{
  "d_expert": 64,
  "router_score": "softmax",
  "normalize_top_k": true,
  "balance_bias": false,
  "router_cosine_scale": 20.0,
  "lr_router": 0.000668,
  "vocab_size": 4096,
  "norm_eps": 1e-05,
  "tie_embeddings": "early",
  "optimizer": "adam_atan2",
  "batch_tokens": 131072,
  "train_tokens": 665500000,
  "steps": 5078,
  "dataset": "wikipedia_en"
}
Below are experts of layer 6 (counted from 0) of a mixture-of-experts language model. Rows are named router (the router's row for the expert), gate (a neuron's input weights, with its number), up (a neuron's input weights, with its number) and show model dimensions 0-255. Each number is 500 + 40 x the weight over its row's rms, rounded and kept within 0 to 999. Numbers have three digits each.
Before each expert's rows: a language model's description of what the expert responds to; "mostly gets" lists some tokens that are sent to it at least half of the time. This comes from a sample of Wikipedia text that the model never trained on.

# expert 46
Description: Commas and clause connectors. Commas ending introductory phrases or in dates and lists, plus clause connectors like but, which, where, although.
mostly gets: "\",", " stud", " where", " but", " hig", ",\""
router:501533559456489465483486483484474550584496511491538508456524525476499494571476476547433541606498494555502580557455443541548494512510535425527515467588428488518416549484449529487537470421499499508441537413495512543449508553374484437477493533484500577475513492497459428445435525453470444488487476555498481555466479531543524466491518460491474533466523527522545473395481514525473508506487514458485581539505466490474543547459524464519524472486513507549489409571480426433522467512546496511479493490559530484417514453478439501514504470515495537502525513499505567500491470461505503543457471550540504511505498503505452563457455528500406476449494496497588536510515514519473458559541533480503572434474547449515464540452455570511561528497483514560549501507492470462478490549406457
gate1:507539465485553495474604538473451491492530564458482480536515530508491411516444524488542459504548503545491536463450456502517478506532516468460521483511481498540497506523513487550479405507409384490464518552580480428526542560547484459491522467511512464519486501526494495488454485443504527560503539556499507507527548468497533499528535521531529502487511495506479521494571544576583476499502520389499528505426514426568555531556525527511443468551471507495507485527487462549498520489438431389535489488487414468514467552534502512514545463540514474553432494535391494449537423533527555488532533528453516535450503400526574503439455506567537567515514468480516511598492564414542493560546463530526526536475522520463494483511440486472517511511476506543453528479484518500497493559493584
up1:495545471518563490482539501486565458513580496511482447493495538511509531475549513567520453574507545479456531516523492530449459479469486488541492538522512463484509515519575542530508453476476434467524474522533459500534450527494467484521442523534469498504511497503499551469514376426514459500491554513478566451526571506444565495537503510560516482522528505426474551457481496590496470477503593472448567518480554528559544512497536508491413452505490514527522435541505371578514485478495598478464529475429440518501437491512495533508522482490513498557439530489467514582490465521498538509532518509547527552498470527537510558522437493608496505504593462534520547570502555493506541632506504519488498534549550487459493546506455552553569569570462526538462457492422509497470493517501531
gate2:518501517478446522494435471463468508508529462574516468533584450524439453459581413533513466543443493454489494479523432486488507564455524483506530486432492542455464533558529476542482487549481500469548535506523483569459501494496548542468536462461471472511519442526494442431500476500457584531473547522477593517438511532510496465522479530517562493490511507490513503442475463513557530499523460470532552489506509549545579528428525546497445480480533597478453516397442460521457500482493584539474475457487484545561452446481487500532482491459489574429393454475550450470542511445412486497531548546453465420477549503496514509547497535584477492421512522534509457511478401414429519477484539508587455481525527537517526465503527518499526520513476535519531508454551561476528498486455509
up2:512463501503484565425516478513509479500511483497489503548554486529478459522513514533538468606477501496513518542547537493443455548505552512493513525437435457436460421484546524551544515542517510473541515513508514561508509601481577514497516541475474509515483450495477489438550487547463555533488531521436488540520471543462501475570444543440594489476563453526483565503463456512541526521574529482532513537491506497552562521431504580466553520501578532513471451491427452552473532482534626463552507504487496550508469487531477524475525416426514514438499472570467461445490509467437436482547564548506519487473479542529518512500489491599466495433473505535537417490526392484467494433531559518530489485478487502588521446466533454477515497586527508542464494488555472544530439480518509
gate3:485564515521463479519523540452516464472495430577692499518444533514520480490540508479565484527479477406487495555516524522520470513491453417507528497586524571505450529493498488517553478492457503505553489501464508448497540453512453476483510498404461482501489508567492520554535514462504464500473513502481534509502459438559502476486535443557413456496555463497549465460530528498470504478524521393602541514473408543470492491441510582475511553485461487496479527496530521444509472462540480511485586440466518507440496575467466551562472501458506535486477433508536491510497510470481538492479508512472414540561492476476514451483500508454480512507598560508534511455531456445553451464509428505545507490522468526460482460526495520479436464456477475496524509421473458535552498584425468
up3:526495513501465487497447463453502454532527554547544472461525503516553475532520481500553504536486494465500465505544512536377488480455425519484544486454473513432469490483523476514601420549465491484483510514483468587499547475512428454492506433471499533547493519552462511510464495569474535452519543517479548572491486469536451486509486473526454412531514531506489496484496524598511572520509541429529502507403456549519471537401533534517517540450519547538453425525503541593468536470534533466566454494497480502474503531531512494506506555497512505373392493482616512497527463429490471592521546527522486562506461496479515477491493463474488535519556544542512399462511430515543503490471491496500514528540485484506558478579528514526487443513547424545519502420501462528545509509463461
gate4:519576522550549463564492497517490586562499620549477471475473438507537556471455426545410567471579496481511537473477540428545483479469477497486459551538534501572495475570551526503522540467573434561490440571537486546521461442437545528498461502470483505510539468446544606474516501501417506495506518464483467486449568455548495524493474504475459500509571512490499545444475527557450507556451532495509566513449563535551504480558485494485488516482462494543502527537452500529442453487493544533441480520487559493548470572516510473523593500501442538508499510558522578458505484500488486468477490511477585493424467501515525482493539533467563535520573553482489532476522496482486529482504521447510427492505554522470531557544486544487487515501473572540418436416519482465475449465486486
up4:539467552599515463487484461531465495491461563590482532517407546495508526497557498482517554494528516534541529437547532546482518493510489445467484475460498560486500492491562508543539341482501475514503396480461487493500495474415547530431521435510502530504570518457493470417521412495513512504518523467513531461491517546579538444519498492505401504502475610519526520562568531547515506530471512554479476497547543523565531532535510543515486477545508503491483526430512397551442535415475481457504505430467518496555500470533526514510457467574562439513454507549536473533511463487552479529514480473557535423498494459539473520541477507480559488591486530551534499506554493484471518542490491454451537473486522483533415470535518498531495566491520446488467488447457563502494451555514479
gate5:467556487547496445422451506500471445516497488550508533500510527521435499479506528484513431463547476531574503539557474497377528475452533448526490467467506456466507422510555466433588506543457552482556507509516529561509484485485543504436492450493571531505465546506522478466494473537475562464476518443533439495543482530482562499478420446529443476525423549526521502507509488536490455559555607584427502436544554440504512454461482556582560475521444506495505484472484487546441598549515488503484507504481513455490509492500547509510471502455592512394455509596536474488485505509575510550510517577508466492553571483524451499515467568553478533477541488504481538481521456486547461555448473465486515536479481436521464536526553444493567468479477494518514451496460533498505483539554486
up5:466540494509474474459510510454455434555484551509489533520490536524419510529515553526497433506541496527542477484505445519453517509503541487569496469555475448526468445491523506426506452478527566451532484465529521535508550494509562524438523484494492510504460578536529428518527513450365510509495551476557488531449555467470505505481459454535429454478377519539448511478459506523482394540509550507456507444462522408523533512518500556469567473495420533455490496482475483528529581549498512528506511464517534512470566491435525471552492543475575527465414495576501517452534498530546544545465546552485496468517561500503495489471476580563463499464494435445516543494491513454546492516523526439453568541462482402510539581523536418505533519510509478527511454547538484503451519462465421
gate6:413431478542489481478502527421511482495526523478525453630520513555504455482461524483428461479451429451498482518473545543507469580490436535516476474521540419442454502503491447548487572522519439405546462526467461453463483495548457533538507482495443510469463487579478518520486513510470448504464559473538478507467496454443537442541494534428488472508517467484440578540537522535532418467415512467545403516496481498499508419436519554498499494470441435476518517469506563495487481522433472457551514531527418438530520488422464479483509488535444509568424508523465513547519500496444506443555484501478521494513473459537579470488491457546498478501546493509486497474480512450497547570528477500522538482550528501482580500483483422453534507471459555526503532468571480548510572585492517
up6:430419498542444468529510510449599518521504554460529468540511517535493541489454478499449443512441490464486461506495542558527491548500430580542447548557535438457431451530473472573471601455465468495552499503465483484471436516513464469589501515518482503483487422527507575496511561507472444475478535462495462561509502482413563471519474534465484540492552447507448581484512535515453429459450570413558429513525462523514504398436525535462531554479442454511558504554483498504546479513491504470540559544501508475473487535438436468523518487471467489518500483529483560491444514463480539461527504465492562514501514490531528491481485464552555451507537474506501490485522503462482621544530477543464490545537454475538534503478549462529535574485457533550469518509593525519483524578538525
gate7:521559533553485464447519489545460484516455525503519530589480486544482538512530463445457524478500525474426478528502516483497497548499531600493517492523525465546556511539496467412549535465489482500493519540507559558533526600461527507464447516465483484522517489474525482536433457554462518533479546550457554450473494480403504528515511523547531456524483562560558568503513514485487422513561493527498481580534502449455434479460442527498478435479435523482490459452449483510538469505471523546443444476391499516514515484495373503564517500510544488387451503514488522483509530486480543466558488524514518515554536497501567397472500480438484460485513501533514506473518436530527487460530589475524501568511508610535482518424476559488509515485522516494509473485521572454456477429536609
up7:516493516473571510479500436563490527531422476484494578547476492514468445467484503530482532461524517514452479492413518485477475555521489524489516539463474498556462442492477461469516535490471497534513504465510540482520438598464549500473532457499540534516516449478497541547458440453523429468486522542490550509491523503538634522481491486494575529464575463545540529559590475470595485563539496515538559536537499469459524519457495516441555556507486537495429440531444480452525475501490531473507483502457495519570488488415401500582457525533501455483449487526518583464469538379496550509499465472522608563489517422490563497442478466468476460456508415480538497514522485508529510475584469531483538503481519511524480545483458540475449563560512541492439474502495579438483488486486504
gate8:482609485504474471540525482506519563436498515587471479534452444547522526503499551498532562453423478450537446465547500527488494518404473560466516435421496483394515442531500462464457492555486504464518530485505481514520508542570447486564485496528480517479513541453468517502481459512481536398471513496465490511481489473427489451554460527472548439529507452507458526492459493433465509537518490490529522462468489495453541388419490477527467518510489543521548433504489506494491468539501509529474513537489508591428494524526453477452479523496546450489465527519475500503474471477493588455494523582515504534462493453471485461414494525482515576451536492438467531550400497532530502440535490445516528462509529465465504489551570450460473410494432553497499468543455498497441628489556546
up8:472608516539528482571543500481555554471490500538431497496512503528523528492542511470454553524471477458547519455529436513527483524482448489541600483508505417486504496474477472488461561571410463535580537498496546540527541537548509553538499533557423493451491508426426540457458533463489485438499446490470554506532477545463435416555526503538557437520482424504491520474451475461499510565471519531499547522507494534481555461465481482462458504494485466463500446610532466406537482551516531521568536515503528545502484547584429445476455505492489480537490486510434523474514527487460484482457572529542549514541469457527476574458545507491490518450533436518514456542502579489527515458524537469573540497512550468457486539438566463500483467464426581486525460578499501518475536510525535
gate9:465623528471478503485502490548520491443555499525488486463472460545505524501437414474482533535591486441460454472508466522462518502506490448536579547481528506466504547502479501503504520489440470480410424518515503486479518473492456449480486506507377439542465513489517461563522439528447483597518458435476459521542522475523527530443486490529473549525436544495453443513546473469470465481542516485496512494476503560504494485593514486557489599508552533517503490421509560496511483479528466544528513461510510536523530558514531595529536469495523538601486482587487528493473502438447493466479478550584518531481526450492433507455474491497484459498456453460529524507549531417540457580479530442560460586438518571492518517544464520447421495460524502506519571559469526518492432498498480
up9:517556509484524524460515445547531496457458475535491541499439485517487562530485517551541539549545589530479419469404502528409504503519563487472547504462523504519482543451481559494463440523426531505455531434508526521493452504490485502585452458549512510484529525500457450528537510504507571450508460456496405496537496496512541540458457502478379466504547455503464495588499485472520482461496452504448492474486469486514506560591465448490501568503593507492512543493531455483458533521491520526543462422547567429494506458472496526519521481546450455559498554511429502560420521459519478556491443521561534539447557446489443508480540405491478531487468466539560537564511555453507477552500483524432519465490490501475450516529523465520485464458542482520567589561483431487487470541512443
gate10:520506483393464538506463601489526526480448448558539460507553513485527458511460467542494490547549466478514520495531490515559489591549517441476494514467465572539465607477478494485547483526506466493531499488501555542483466467485474530631484473444465456428472533566546482491443571457521465513496519560518544544477496489616506480520578498534456488555497556498503517506477505507538484523528441459550464583530564441484491505478440522530540518487498496512486435503512546387557518527525462464518539530495438538470471446456507440512529466526480489501486519509546477508551462501489463438574515488481487432549540486501499494444539493433532504457511572508502478432443480431528511532504523482550530520498413527470495415519490543461400545537476505462503490471509483426522496539402489
up10:510432548447501540485533584499481477518353483452551548480493518479523532537484501524526474526551508483567494583465532541545497554501508484490494484523474509504459553501468454436514514460522505531508494462477559529488497470487486518526464513412507488492496468573550479440445515454473495540511540602467500524514443436512447529483479534507491545509472555560472487474485482468521506489526523433552472561489509448465453511479463519442564515500543471517456460488518469404522521496462489433483564554463486543450501537447499469480502482541511502483511545485571448495570496495478481467527565509517510526504583490453479497414449449443511575456521569531545482449471485499491516466467467504543538527459406476545493417470509493512391594514515556480555610486554485399555485488434501
gate11:496484545560543483481465503603486418500468529554408515537527441518508496523481404561504515522598537487456545522491487435466470519519571570438464557479491493543536496534495522493548462500500528522512511487535551525458495528497544523468508488490477485460453555457587469488603442475494526531455473512506456517538552452515517514499595461454565480464545524534525441431532462543478543449636426474541483513504544520553545477528497532413563537458523542512509476455493531492492498475502556529489494544550563513509536540474454501535486466551464503491476510520442480471517540486513527533561544573487476472462429451496490509494487499461509514465457439452481491600531483488458497494518470517503550503487530553480508442516500540479532533609522467473460524474451492530441369466493473
up11:534517524508534507486565462407531426535519539542469501481475492490507471571504502518523551536478548530505521598533480483505504531488526513493524522516503525536507526523542517507508421489438526499493555462531519480515536537460497457421525505474529534506533499504397464468588376528489568498508475581423553519530416504524473543535565478516546454479434422484551422452525467554505522480516539511474527455414509522486469529516531507534534439473521529513430461450507521506448537488438563535583537456550463444548481507532472483517534510560585579493474470476521483476544485446518503577560567497553535547455572506456474562435489472485488489525491421511507394472536546466521489515527504466482515532454562548484481526522497529530456471515507491520535530605540448499509471470448505
gate12:453536480523455471451477502496461472517533499447398529514505528513531503447554426422481538429499559535588482497419476567451497460607520556500511526530544505485476548545510493536477584513473500507523508513412483528486461541544536509453435551553514474473405516473523498502503512491496437426455482480491582400541534546458515458517427511470561489511488462477518541534497417482515455462485451484446454443471479487508477499542468455442514480485486477543484542522455478395489472538512551519559535565502464511545520473407552418580548497482559533454496527467488499556510529446480476478467499548503478485488533518475492488508530556435532583466550515452504513516502468429531510504507484483493497504472543481485515407491609492468489495546542539503509529542458460453502516570500559
up12:480574449498482472479480518517514443520536545486477485472545521517493505465477463453479487424476501540542461475504517549480503504496504510472547541503480481484426518510504481488441569492441513524555497535474532610475418505534511413476463541555475457427500539434486507491499577497545506500457446515448524479528515541417458476447464513503526489484505507467559489437467533485470468510444470525466460498431559460549502470466471503471503489453554476574478446449455481342484480540517572479524463557506586540454469494496566436585529488426490527469451501449554491531485529465472498524448485581522476450538497460538429515506566513499431585442496567542519577455455473459548462492442520465521515496496529468476480509442464541513496437471493478483567499478545489402461484534450526
gate13:447563494577492530519453534484490474466506409541444480503510461506587521513482484507521439486472441464498563490545506506529481480453544409451488435537489523527507540575507498563437502494452464518527545515477563503465515474453505467506438511395525490511517401513512460447465522494486482525531497520460519452461496477523551509445471501550489517545487529456434461435502527509509494444495529568538519550476481544479555494417537479473434517491486553508494555464486476427500477486481446566476486462444492518428499472486515478451513563554542554503584472490520549513484499485509564551472480524484407422575601549463542533568524534480487494475517437478504566468372555542471505489425506472456520447472483547500433508481498551540532459469489460477563501520533472512470427565480508
up13:457584517538544509533492553488491439471493400530522471458494448524590550467482407510517480491446457457505540592542501457556496479515496423517497454505525571470520548543445510536498534489545529528524550511502599449452481485453500421560424537459521497472523424561567495503482562447448449555499497497466503485433478430528499483468460458602507560551536526460485465468479515521485489449484511552541467468495520498469494460466519521538464520487490515495468496454516469433508462507502431528461464457427508494460486482524514491501486539536521500456573471437512526505549501479476513535530479527491450474558611503473504494516549479529515544440536475495454579426376558525543551533446499452497447516487506520521470579435507555509458497496491476533517448512539530479487453587476508
gate14:496503504449464484465489391491545494478516502453431507477512424512424508515487480500543475545518538596515477488524514525400487518388587570538558458488496467436423465457485485522508565513536474521554495500466428540485538600502491488451531412529492518518464531511462485513395506506497485446500542495551509564492488523457514489496493532483516475472477548468509486569476501584492590568458455528490484468407502493526495501516496506483479492534509485441548435429527468563497486508502524430608424489501497490486468527558447564500515541519496457395440465479522495461515453526495406524501537524522561537489465426454435513479510498525497503504492551546475499517463468444523526486485527455513505497469573475494440506465559471520455486552518476488441494568510511548506490591489492
up14:489441543453476501480505446525427500448500539503511503435515438473483547507532483542560526547566561525476536497539482529422463520509566542496556463490492448512504455483490476496443558510536516566528517497410470497476549554487462459402524538540500501496527545463514524463476483496492513453503488491464511491542508512423482536542505469491463398447476514535518424524508454530420544566489450454471492458492472505448441539444464516428507492501521482399500450478541436499529470509473549464548495515482534461515462564574480513471474523497552481450480478482530470467536431508522437493488555533504512547480531453504456543461468517454484544511478585538531501473494484472572555502532423395484455503451543483471409459488403475543414506496480516515445552514516477587452454559437424
gate15:512549516463527547448426586489497449461495449502515504500450524492531505460541538452442488478515498462463525502467514503468505508520479454528596507524560499471524434523448451485483551516581500541468497489492567492486500535506567478546417544538507502505426589502603447539529514455457470437451551494471514449511407532512457519520517464526530499563468515466523552483406513562433395522527483509551516520536564494475485540578486446490446551420551479504477555496547494484518445494569494491454472569476452525487467472532482528468444452509492534500496497443501433488581530529502489450487548599448450449470495516467469514557484499520478503496450583513456496501548488453500459521496541502470467550423454520525517546553520479442570497519465525471472460578516542466514530502409487
up15:475572471481511494536443516512486506479505452525487455454513490480525522454525477477433476546495479516484516518544386462483485442488515438441559537506450496455496487531503470416501574500464508525494520520492587568427525476453514528501497513497415533431520558501522357548499575543529501431478493539524480458511422556505465549468454498575480536522579518474519529462397546562467487493465461544562545513505558457503557570549456498504532513484518497493455517449501507415526428495511460469465476504508526553412514496550473489461501465482522571502483499469489507507537532487483514491433559517478405418475487482425455524466477487523509528460388524545495521542516532466480478530518505503486504542453520477487417539575500498459555442436531533484498480550532503405491503517495479
gate16:500455527458497574512584640493524457502487434516508446551426527487504521501443451548527495537495457409523510470441455514516512517529460441520448535543519530499515585530501502490478453457519444429545500523507486435472485456489501547516461526480430540533563500451437488500486524447486504516503513513506455499551482452559467505400593512499505514502533557459449456465527470496404531402494482427590485512529518480483598536494500510436517542464519521533507480508523501519485520496516600499465547496465486486498475544494524536567455478421502535562523492483480516446544512464511561437522497531523473463488510492532418568471506501448458500483517511460512537507461463424503480579497493458504550412443483515551518489479458525523496458457489534470491478396592493439539492505465473
up16:474538468517484514454531563464481474528451492536539494503474576510404502499502482492548439534469490494438488452477488546517484488520475467515472486559485569538485507486516493499438464493511440469577476503477410472504483444488389480490539531555414548484490532493488521462492442526465522467496564494477495430531414549422496534485463478468478486468531544521473477424480473501460455474480538384558461437510512474479478551412485512444509545486466461548443506476510459529471584512525506455535594505486467485450466525525504436630466507478491495537513423527546550479496452455487525464513483446541539564446533434507458530456502510558439536555565500464450551487527506471487475567486447481474510517489489505500492469585453456469473555485487553503499503484613495440508464565448506
gate17:490524462458635485495502529525462448523515516523484509544488488538557553513559467502482502515423480503472509602472464470472491544538483495522467522488474406573480537449535506407567512473544553476454494451482547520519499479485600464555523485482498554509478443521493518582426618460537438535478461515501409470578482458566521521510529485582508489477498503482479508485439522452519481501519528493514479481490450491482530505587485497476536501440460480537531511502484530453457488538500520516504486530422511481466487570489488452479466470501519439513477546421486483474549543540514538450424471543493420562565493431489484524546514485461480508517480507484478517443546471515544452549460504487473506421483484502522496539518520527481549515481473530545512494433468612431438495433425401
up17:501451433497632521414573467569504486515502467517472561518527443510498651503527479547553470514490555473492443527490519557489509527462504526517512497507477418508452498527462538510516524503549532472500538444493561480487444450497557491513502500519515513531501504437457500509539577456530510500465409491541449458504526460461555477546526494554489478473475434510521537490483461462467502464484597507484520474483461525514564516449464521472526520476505446494553531440485595435480502492458533532515522502441530480534492578568475482442492414544485504589485506547460540554527509491470536450497488500570557561524540529480479498510463471491512579497522478532429492486538445490626485533487521459423511440462457486507468474523518528467483505454470464521528489492581561564442443440469459
gate18:531511522554505502559468470508494474535530449507497512530439512503565581523523506450586578550490473447559478478514528459391460480408454502504564467517485433544481559499465490506575470488544542501447484491521551483510408496496544515489504477408502510499529476509471406412547529434522484538448483502504527490507503474489486513468500475592432498521504489413513433506518391467461463477532440529594541514504521534514484505479515540509484566510514484469557493484449598468509475467551462539539506427482478476518498492474497515474466522424522524512465477526461553564497540516470447526473439545459451422517550550510470526510461470496453523464481489475504490456518464472536469550482503418551574445542527429550514475500419527451508470465509407478514458483445494439543455489509489
up18:488455515523521462531523520490530492505456494482516470536477470505536605527515453457509557499541491454551486573582538513450476473423553524459546500513498508500487539470500453513529469473507461512507493440480598566491473477452531469522484474433514512467520458436463416464479563457445442507459490478484528535507406454467497476462454484552494456520527439446484465480485418403432447504504459543497477556544526544575436472511477495576412523484441472478503488497498569482524454550524498496492475482502444557510493497559476441483542538411501479480503508487521515564508513499500447527457493528495472455492527482504442531513497424504458526510505555463488517413498416508572489528493516476575557403600528466570495481452497587529504518540462423512509466447525506480546490451415458
gate19:500543503557486503547546534478484455504561526470543479463519495479479525492542505509545489401617518477508491509539517475569477510510495506452499461461511507538502479467506496508472434457488504522494509477450480478519512409498464546447467467509577431606500536485587525548576491491555495556557505506497542467529461528486530496605491481578493460508499513503489511520587508501455441478485467442561462569544540483501461480475469553476516503503454454488461502493583479414512496480442425521469565534427502550487519599537504455459510432474481577554581505540525531586500490398564590488467558473497559435538522470519523465509466502520545501526381555525460504498508499517594482517487490463500445472551498495486493535438515555456453479492489483454492519490529508505509525544504478
up19:525471512515573518560522496489519452511525541461482507485530490487494507504505467529530520477400509533471508511543495431503530498531415550489516448525455545546420521468546519487465496507459525555482517501485511505441548489423442413427563518509471510558497521535482474472448456491538544531528511552444468508542483486579478561508512527534502466470516515504530498430529478563461573546478566504515491469489508520470527512404568434495523434517548594466513468482590591405509565464437463536522562501523480583503492530484476495486562523555537548502511484537522546519481510496516511583507468470523494489426503431508506495466509518446468545457496606493552519469546470487555492473513470450407484529448447524528410536486517549579445499475571568513512484516533442503518569484479440
gate20:516425539479513490534441499449456486519563457452516558571505508505498494523521461531572460541456430476557516463547470525550490450513501452500467425482506486492477509516513520518494416534563479417459485548462485475484493517487490500492440507396438484550494555505483540491577485522573572516508496530504457442519519521524485557499503438491459482509437591478497502442449553512499533417500529446539513567521559505464589516502488532566508506532548492445491512450596441469486577477464491497516436486441537466488559412568445512570462517468489510525563466480562484530556497523562486498542459499483433467534471549466490500519443548590440517578471500439483519508479526476484476555492532511556541445543585540504475510477427501509440509464540469484473535472467496503480414510482513
up20:466485482492530474555422625452548439549510495488562529541498530539459480443512411451607463459482465443521498508498475487504486454469474505495515525469533487544491540474519484546530499529495453519430450573510510445517405529505486455548457501469483487462484534462518565448502491538498470538487603480483469517535435518477467505500538487559508517539509597508457424434447529542473496492543493513474531507506585518454416521446448497481478595516504523504498536442535429457476534581518479467544489466465520462502475496501440532596512470456520518526569465495615504553504473478475492467516488563464419448493501483528519496565518528577468535597484535565459506488496495504491469512467509487532492476516512612503461547487498454495484495514495480466476447485495570401522485472484492
gate21:465546557544493483538441563522524514421470510496478573566504492515551504484493548544436434520505455499480534522541496455564499477413514430485410482529499584582533520520497493503589453501439564529476449501511466416408487495523487470496478525477489500492567431518501487460525409518517486520474511490546519507414473468588573520472570523516490527517535593516468457527551480489466517427508438516554501507507490493502577538542541505527427499496481523474527536488584536442514465458572510491528505439412525518510406481552541502516519516526521486557524486488515479506511492512519568503530455404539460474580505454507457505513473532512511506504565495469506522502517524525537520530555424457474568505460496493452510570558527531537503470557457462484543575497567523529545442499473526
up21:461518495548539488556493542462530421455432497445528577490483535555469523459500488521457432512482438479495523501503502513553501496519542450488441468552534575601488520514428515529541474445470468557486452524523514432428587493511482461523463514477437492442572435481548484519512489477513467522472552437491520469450458496577532530447559452504505525468521613522457434437475532534479508430531463505524489457515474464529485523535537493515412542474461506537493475416548475442489497509529478446509535480416527476476459494537447554563517508548578471535542475505540519489566541513550546489492430470566497416563472475495462544528492475536487486513562542461423546472513508555503552571480504466484566481496492528501450482477518485550415528505518467498526509502506558563469420523456531
gate22:447516525443473500409546534513500473521493448423450581519537530454534472485464489532481527539521478522437546520499479516541491517556485477539469434556487509508508506492528465488429510521482443501492474470485523522498437460527472613492502489507500457545532476544507545466472507539538484513445525477484520449527474531593452453456548567523538461507524642483438589470485493484542525431485530457536504533474489390446477504509491505468553533495567444498490442578443553495499468453448435447470473526503526594468474516560510482494561425522562501518434492523548404485499496526480443484497583491491520490472482521537540521468452536523468546452454531499494517495490455473584506490564518522526506583494521516482490563510448526510500567513414584479508548553477518437459457505507460
up22:460482510454512569486575500503496538534519478460542522515461558521564473461577582475528467512467471505471531552516452481476459538506430468537483437517483538555470519473544504530456442537461490455565517444500470495485462495474512518416539519500514519480536505517554538526499502449511523480509550548452496434482483534548477470488469488478501515437492564491490583434557483482492491510499602404499516482452463410385481521439513541495501538497493535479490466553476508497539525387414396477513531507536523520514463472513472500563489513511527458481419446557558484496516433541453421557509497492522506525578556584539463562448407493537489568525454551536495508451538475421518521515509512472521508533498497583505483489495466423527461515479523565533524556512485457482489454543454531
gate23:469584467500568485494533549552429516535522517480559414428559572568499456555476510565486481536519485529514521536546499526471472521517492486553508465551535513517486483526539527527544514494439426526481509505544563514487528483542509535478520402513460492476506550499489486532536533473503419500453532526557467452563558539493469476491594471564474446458532468486479505524438410551554504528474532517430505445489526531539498467507528567489545467495460562438575487453477515469432506443486503425466484469515560535478419539498609448522434541568503501564514498551458448526551493495489535545479533509503477425514457491487506473445475524540475576569511483473537559504547483474523511446440406458535518468508517446443434473531450464478503484506454470479531502482424563526512460493539501
up23:480532472474624441459521554539487532536480467495506443471581587538469456526458424560480580540498471542515558518494480490453504531581484500546507515551534490544466507504469522498564497496466445496477560474505561535489480443549516500462461484574465517452498593484486530468497454415480465483432551504553495509595533517476564493446524481527567456438521425567470447463438462530499470513495551490422516412478458497528514523517494577460479470501500509541515469487502493407519552482538508436532497510538527552535474521485553428463478501572520497510492529520480477543495493438505524519509515544471606434453486474459480495426453494466486545528524494434495494478571470462544528453428440497468543474454451412467488449579513512473472497526486499520491518470445485465512519459470512
gate24:532509513567452581423498451557504465569475531472514564455412548479490531493502475519528487565541511524541537481466521512502534537564468527495489474507503393581456488471462485523563516511439573515546496483514495569478462529487461505454499517496630517465511513582540516446583454510544482521498456586440509540496462423528522469579542495482510534513533518444452517527513467493513498510516497543472501580537414409532468483477491532526557517482575494473512487494468500535498641487448469492557503511503458423462435480445482489471522437483515484479469492535457457545467462530466573473539561539485526493548527483529548504542479451562481469483465513557511476496475467467471512503506499536431461518538509542526460487463531466520479521588474497470499583492573423493530516469547481
up24:498437591564516544480617525499549490526505494470509515488496515487618456478542517536531517528456497477537599561524526475487493498488459517511452437546482463535472492472584473443544460475494612516519463492479542518554507478472421499488474564416525540540479492519513432494574492529484504510522481556462517475465472488576460561518524498545499537511451448433519459484454480486441464495491533550532527497468424474512431550547529459517516500485499446554473480453484528578482441509449528554570521503548520500481491472471476532448567541442549496405493496483488507517445441494480487464458537490494541470581587546480480554545456476537485479518490505516458515454566460512483495487564533472451523506482501508573465500383535467544420534506496530530537529513590446495481478475535510
gate25:518464534469513484558581539539551486530528457619491484530439462430568507511508437499507527493431471489532528599504471455426478512451497508493455488464475563469544497499463447468455433542478428498526553484539485556531493509473501566535469481476532501547505449505528397483523513532517474413526543549457538510423490483495561541472531491501457592591541541520566519470573499480461496463562482556508515487507605538525544499480542465559547507513462534518468446534538506431492469515550462526521540494484460482486469489457451568467487533563458440475451444463547473558497422446532491549614494491493458407561502465550476512508508467496512529446529486519499498493452433506466519548458535507478495472554468520535506502462526513520498451539468506494468446480533521453516539575515524
up25:514426507490489522560571547557523493544491468583565476505461451470542476462543458509557541498530459502527491560498509472459471510466536546508500492480489577457557469548497479481474498509604478536532527425520505486462549541473558517546437524467505446533566516491527453457563552438498497476496533551466544477447489468454497527471574488514537562554521526545526504492474485452398506510555472515551461512571554529521515517512483486493524515546515485512408482495523458417577418500468508498516454527529410518452466545495415537501492518526447436413466457502548480512497425433542509500571479536489512499504571491474437515550529493492497544421490464523508545454455376507462530488487525478468474506555515473553501438455587548465516492500511481447441493444581526510510478536521522
gate26:453463501449508492516575503478481496458515433471528515548536482529516446511520442518425517524524453505489518529495548420488477489534485584489568464526552517552502507526487478516479436468479536522550545471491453482393446491525490495491450465447482503464493459509491527491490468542531447565478474515542552444527527450537504457455474493586487465467539525571492531466598473600475522504499491446520495528487496596452529511523540525485488463478517425417515505544561518502493461441400515480508516510525469565519512541472494415507492495516505520527493566537503599542532491451472537512545544477554557483501570579515545464492558520445482553464511467422506482465576520522558423525543445482441475468423465516456423496545492541474509515524482503522456409468428450548550494514492570
up26:476455479451566487466525464507461484454506513506490462476468430526538486499536412516445449498528487557510514453523512515408482426506531637483478554485555481535515504494496505568465561519505507524546529471476499468397459560531510515480475509532517523474476401388487521478519496536535492526490487501533523515504536486487536443417518517544542525477575497522484538498515458554478545497470478477523425543448514485589546493533527491482466491480513451437492451533533441489449442465389553448539534546550518509534464476539465440436527525512532455514523523507478563523527465399501465526508454436581529477484509549485477476477525469505480564518459474409473505505516510480550519550513497522385476427545514494588443465530487530527558535507493508542482455515488503515513432505550587
gate27:483543518498460536505552517525496411504513468547483485532472505540532533528437527500591462549499500425553479588464487416546484459515492470507459449520572514549507527591515533462511435480539407498462497484507483521483524509506471526458442507469427516574475498489577483564526517516471454586476509538455508574509462490508489482536540468463547538523517500504489510475475452498532492560466515501471477541528489511480453471474482566459512508586423562537496556407535487515501567523526425513489494458464533473502501546470485485512479500521494484515493464466516543558536488552482566489553605475464487479579590506459475508515538588458468504508478483544516477527528431436534436465465519506550557415443458525473538518494514517531443407550454433435477429568507505427457477535504514
up27:557477538521507477570509501490519472513477485565545540411475521523444525538499465490531511468468503453508548540479447433553498447544435477474511444502486514549445516514549512498467461484452503550495537485481538595444483501504469513443485577495452532522496487516495456522515603496521517555553443569412540553490506489467468507532486481475501530477527485532446517442439459527536529539481558530459461485499473481505472546400492531481566541574558516506426476450512492429529547507467521526469540470486492514515487495544482533502532561436552572534498439475523528522575522473447580541526553450457460548510602516494540511400490515491451512470493495558525425547536494497494430444542452539503457494396457469494443446472492519492432441472501475473463455563598500468537470516492530